From a checkpoint of a small mixture-of-experts model trained on Wikipedia.
Training: a variant of Muon for the experts, 5108 steps.
Below are experts of layer 7 (counted from 0) of a mixture-of-experts language model. Rows are named router (the router's row for the expert) and show model dimensions 0-95. Each number is 128 + 24 x the weight over its row's rms, rounded and kept within 0 to 255.
After each expert's rows: "comes after" lists some tokens at least twice as common just before its tokens as in all text. This comes from a sample of Wikipedia text that the model never trained on. Tokens count by the router's weight.

# expert 89
router [131 155 117 111 106 100 149 133 127 147 127 144 175 165 104 137 155  99 157  97 110 128 146 121 115 152 126 149  96 137 137 102 112 133 134 123 101 150 146 119 114 139 116 156 151 120 122 113  83 147  88 164  99 117  88 100 158 152 105 115 128 146 150  90 158 161  98 155 110 147 112  71 103 139  99 111 134 102 102 121  85 160 122 110 128 168  63 121 105 123  97 102 137 143 114 112]
comes after: "the ", "a ", "of ", "\n\n", "-", "and "

# expert 65
router [ 98 132 104 118 120  89 113 140 105 146 134 142 162 155 122 141 163  92 169 101 150 142 118  84 136 154 136 132 150  98 125 102 130 131  96 109 135 151 158 114 148 172  84 190 184 120 110 145  69  95  93 133 116 115 126 130 115 146 145 114 115 119 141 118 133 128 118 111 126 139 125 112  98 143 114 139 138 102  97 118 122 146  93 101 174 116  94 142 114 134 135  78  88 108 113 112]
comes after: "| ", "A", "N", "T", "R", "C"

# expert 92
router [141 111 122 143 163 109 165 158 135 166 171 147 143 125 128 135 129 118 141 111 137 171 136  80 104 142 100 123 101 140 151 102  82 137 140 123 100 113 117 131 144 129 170 151 135 132  61 145  93 145 117 159  90 106 107 110 133 128 158 158 147 140 128  83 119 134 125 100 136 124  78  77 121 154 145  97 161 134 105 128 124 161 121 110 147 120 118 136 115 134 106  67 101 151 128 141]
comes after: "the ", "a ", "The ", "his ", "–", "s "

# expert 3
router [117 118 110 148 149  98 122 131 124 132 144 166 144 138  93 142 127  97 136 101 140 137 118 119 119 108 107 129  44 116 107 105 101 132 129 123 121 137 128 112 127 175  98 191 155 137 101 115  76 130 110 100 104 149 110 129 102 146 135 121 107 115 132  79 105 135 143 135 168 130 124 135 113 171 160  85 146 135 133 133  78 150 141 107 148 131 122 125 113 138  97  80  85 148  93 126]
comes after: "the ", "a ", "his ", "The ", "first ", "s "

# expert 70
router [135 104 120 121 114 111 147 156 113 147 141 156 179 113 110 135 140 106 132 119 134 179 111 107 115 152 152 111 127 135 136 101 113 160 146 105 139  98 146 158 159 128 109 169 158  90  96 176  67 114  86 162 140 120  88 117 141 150 131 132 131 143 148 115 148 137 121 158 143 118 111 100 126 139 128 114 137  74 140 114 124 166 101 110 142 115 104 138 118 166 106  61  92 139 118 139]
comes after: "(", "| ", "; ", ".", ": ", "L"

# expert 94
router [106 129 140 180 149 104 110 134 122 148 157 156 165 136 104 143 124 125 152  72 125 150 137 110 140 153 149 151 106 108 141 121  97 134 108 113 129 111 130 151 167 148 113 112 151 143 102 151  64 138 123 134 123 111  97 120 124 137 120 123 116 133 152 148  81 152 120 164 192 128 114 114  90 174 114 130 136 128 107 160 110 177 153 139 147 136 140 151 109 114 103  84 129 168 109  88]
comes after: ", ", ". ", "However", "in ", "that ", "announced "

# expert 79
router [127 144 129 147 158 107 129 197 103 150 127 151 157 117 113 125 120  86 126  96 101 144 143 106 136 110 105 140 136 124 115 102 116 159 153 149  84 103 130 120 157 179 107 140 161 102 127 128 101 108 104 148 110 117 122 116 153 149  97 121  95  94 122  79 125 168 103 130 150 156  99 128 133 126 155 115 150  86  79 106 110 145 147 129 118 150 137 161 103 127  94 122 113 155  72 144]
comes after: "the ", "- ", "and ", "The ", "to ", "World "

# expert 1
router [ 99  83 139 135  68 116 119 149  75 152  98 156 152 125 144 120 120 130 173 100 147 147 142  98 144 131 106 149 140 139 150 130 114 133 122  92 119  82 153 116 161 149 141 146 177 142  89 130  73 110 131 109 111  95 103 120 106 118 170 142 100 141 125 103 116 114  92 134 165 140 125 126  99 152  92 119 132 119 110 138 108 128  98 103 170 114  82 135 109 113 139 120 100 127 116 106]
comes after: "| ", "- ", "—", "(", ": ", ","

# expert 69
router [107 140 112 137 160 102 112 130 121 151 155 150 149 118  83 147 131 106 121  93 155 167 116 118 145 108 111 137  77 130 145  95  96 147 111 149 106 133 156 148 135 145 130 183 169 115 114 132  66 118 109 148  86 137 109 110 116 144 140 137 109 152 178 115 113 163 136 126 153 107  98 114 120 132 150  94 111  98  91 153  71 145 121 147 157 150 111 124 124 117 128  92  97 162 115 124]
comes after: "the ", "a ", "The ", "fac", "camp", "commun"

# expert 86
router [113 112 146 156 109  95 144 137  85 123 135 127 178 137 120 149 145 106 138 101 161 139 132 101  99 146 147 115 145 110 110 122  64 149 128  94 125 125 157  87 132 145 149 130 152 113 119 121  98 109 110 133  88 105 113 106 120 176 151 113 129 120 129 126 135 127 151 145 134 130 126 109  84 165 137  82 123  76 107 122 124 179 129 121 163 146  96 187  77 115 110 125 150 152 114 135]
comes after: " ", "0 ", "1 ", "% ", "2 ", ") "

# expert 78
router [ 95 153 116 140 128 102 106 160 104 137 146 163 136 115 107 122 119  65 135 120 140 152  91 112 143 123 121 110 109 104 122  70  96 139 122 130 109 139 147 137 135 122 120 149 174 142 114 142  56 117  81 132  90 110 118 115 153 146 137 103 134 150 152 108  93 147  92 153 172 113 128  68 127 139 161 133 130 120  98 119 120 135 151 105 152 119  95 129 118 155 116 101 105 156 117  94]
comes after: ". ", ", ", "the ", "where ", "that ", "The "

# expert 68
router [135 148 130 144 126  76 158 173 106 184 159 125 169 122 105 121 123  91 116 118 146 138 113 127 120 102  98 144 104  95 140  97 126 130 147 109 153 150 141 144 132  96 140 180 137 106  79 148 101 112  89 111 134 104 135  99 143 121 122 125 138 109 145 110 147 141 126 151 145 121 113 119 106 130 107 110 136  96 115 190  93 148 134 115 137 109 132 132  74 140 142  98 134 190  89 126]
comes after: "such ", ", ", "known ", "well ", "served ", "as "

# expert 73
router [137 101 136 129  94  94 136 145 118 130 130 168 152 142  91 158 148 104 175 105 160 161 152 105 132 124 104 104  97 113 124  77 107  83 135 105 102  93 127 166 107 170 115 116 131 128 122 155 119 130  80 140 111  82 104 130 106 113 163 108 120 134 127  95 133 167 117 123 137 122 106 114 103 161 144 113 144 110 116 130 123 172 164 111 140 167 128 146  92 142 148 109 101 141  81 139]
comes after: "the ", "- ", "a ", "to ", "and ", "\""

# expert 83
router [119 113 118 155 111  55 153 116 102 147 146 143 136 169 133 111 161 104 110 137 124 137 143  99 135 116 126 114 101 106 106 103 119 141 123 111 124  88 110 108 132 150 127 149 166 130 110 149 115 122  70 111 100  85 119 112 136 134 104 121  97 111 150 125 169 122  98 126 135 117 125 106  69 164 140 109 138 102  85 115 100 160 173 125 172 121 100 153 120 106 155  98 100 143 100 138]
comes after: "1", "0", "2", "3", "4", "5"

# expert 81
router [118 115 107 152 128 112 125 156 102 158 148 137 128 167 104 107 113 101 150 107 147 138 106 115 140 100 117 205 104 143 122 101  85 143 133 134 105 118 169 101 141 142 145 150 135 122 102 135  70 115 109 149  84 109 134 117  92 130 141 152 120 150 138  91 139 113 116 147 156 126 122  94 138 157 160 103 116  74 127 175 133 132 115 110 128  98 120 128 106  97 154 108 112 148  89 172]
comes after: "to ", "was ", "he ", "and ", "He ", "were "

# expert 74
router [129 138 159 182 151 122 159 144 115 155 138 129 153 159 114 148 154 113 166 128 157 136 111  92 121 128 102 134 126 159 128 114 127 121 135 119 128  92 139 106 131 122 108 158 153  61  91 177  61 125 103 121  92 135 118 135 105 163 105 149 121 125 161 101 164 120  73 112 125 152 114 104 114 139 148 105 136 110 126 137  97 133 102 100 161 139 109 138 128 147 137  86  94 142 108 135]
comes after: "|", ")", ".", "===", "==", ":"

# expert 84
router [107 115 133 139  99 117 138 117 114 175 120 132 152 157 123 144 156 106 175 116 153 133  89 126 115 112 101 170  85 157 112  96 112 142 125  80 108 104 146 119 150 173 122 165 134 121 104 154 120  78 124 142 116 122  87 118 102 140 153 135 101 119 140 102 141 138 122 125 106 135 138 122 101 171 104 111 166  80 136 123 125 162 148 149 157 161 104 117 105 118 102  85 130 155  78 133]
comes after: "'", "S", "the ", "of ", "a ", "-"

# expert 90
router [ 93  94 142 131 122 105  98 132 111 133 121 133 165 136 122 144 146  69 132 102 145 145 127  99 136 162 174 148  92 101 127 110  97 146 145 100 130 118 143 144 143 136 100 149 134 112 133 147  91 126  98  99  95 115 112 120 148 147 135 101  95 115 109  96 178 162 128  99 187 109 121  98 116 136 124 105 149 103  77 146 107 137 135 140 137  88  97 130 106 127 107 128  93 187 124 115]
comes after: "- ", "by", "Born", "Country", "Died", "Total"

# expert 77
router [ 96 111 119 145 119 111 118 143 118 133 148 149 140 138  94 111 151 112 152  93 124 167 127 112 123 125 107 154  91 126 127 124 116 147 132 149 103 150 155 131  95 146 128 170 163 140  93 158  75 117  74  83  91 102 134 151 141 154 111 134 158 110 142  82 137 103 116 123 157 137  90 112 127 122 113 134 117  75  87 142 103 175 130  89 138 146 102 116 109 136 121  89 110 122  89 104]
comes after: "| ", "- ", "by ", ": ", "his ", "J"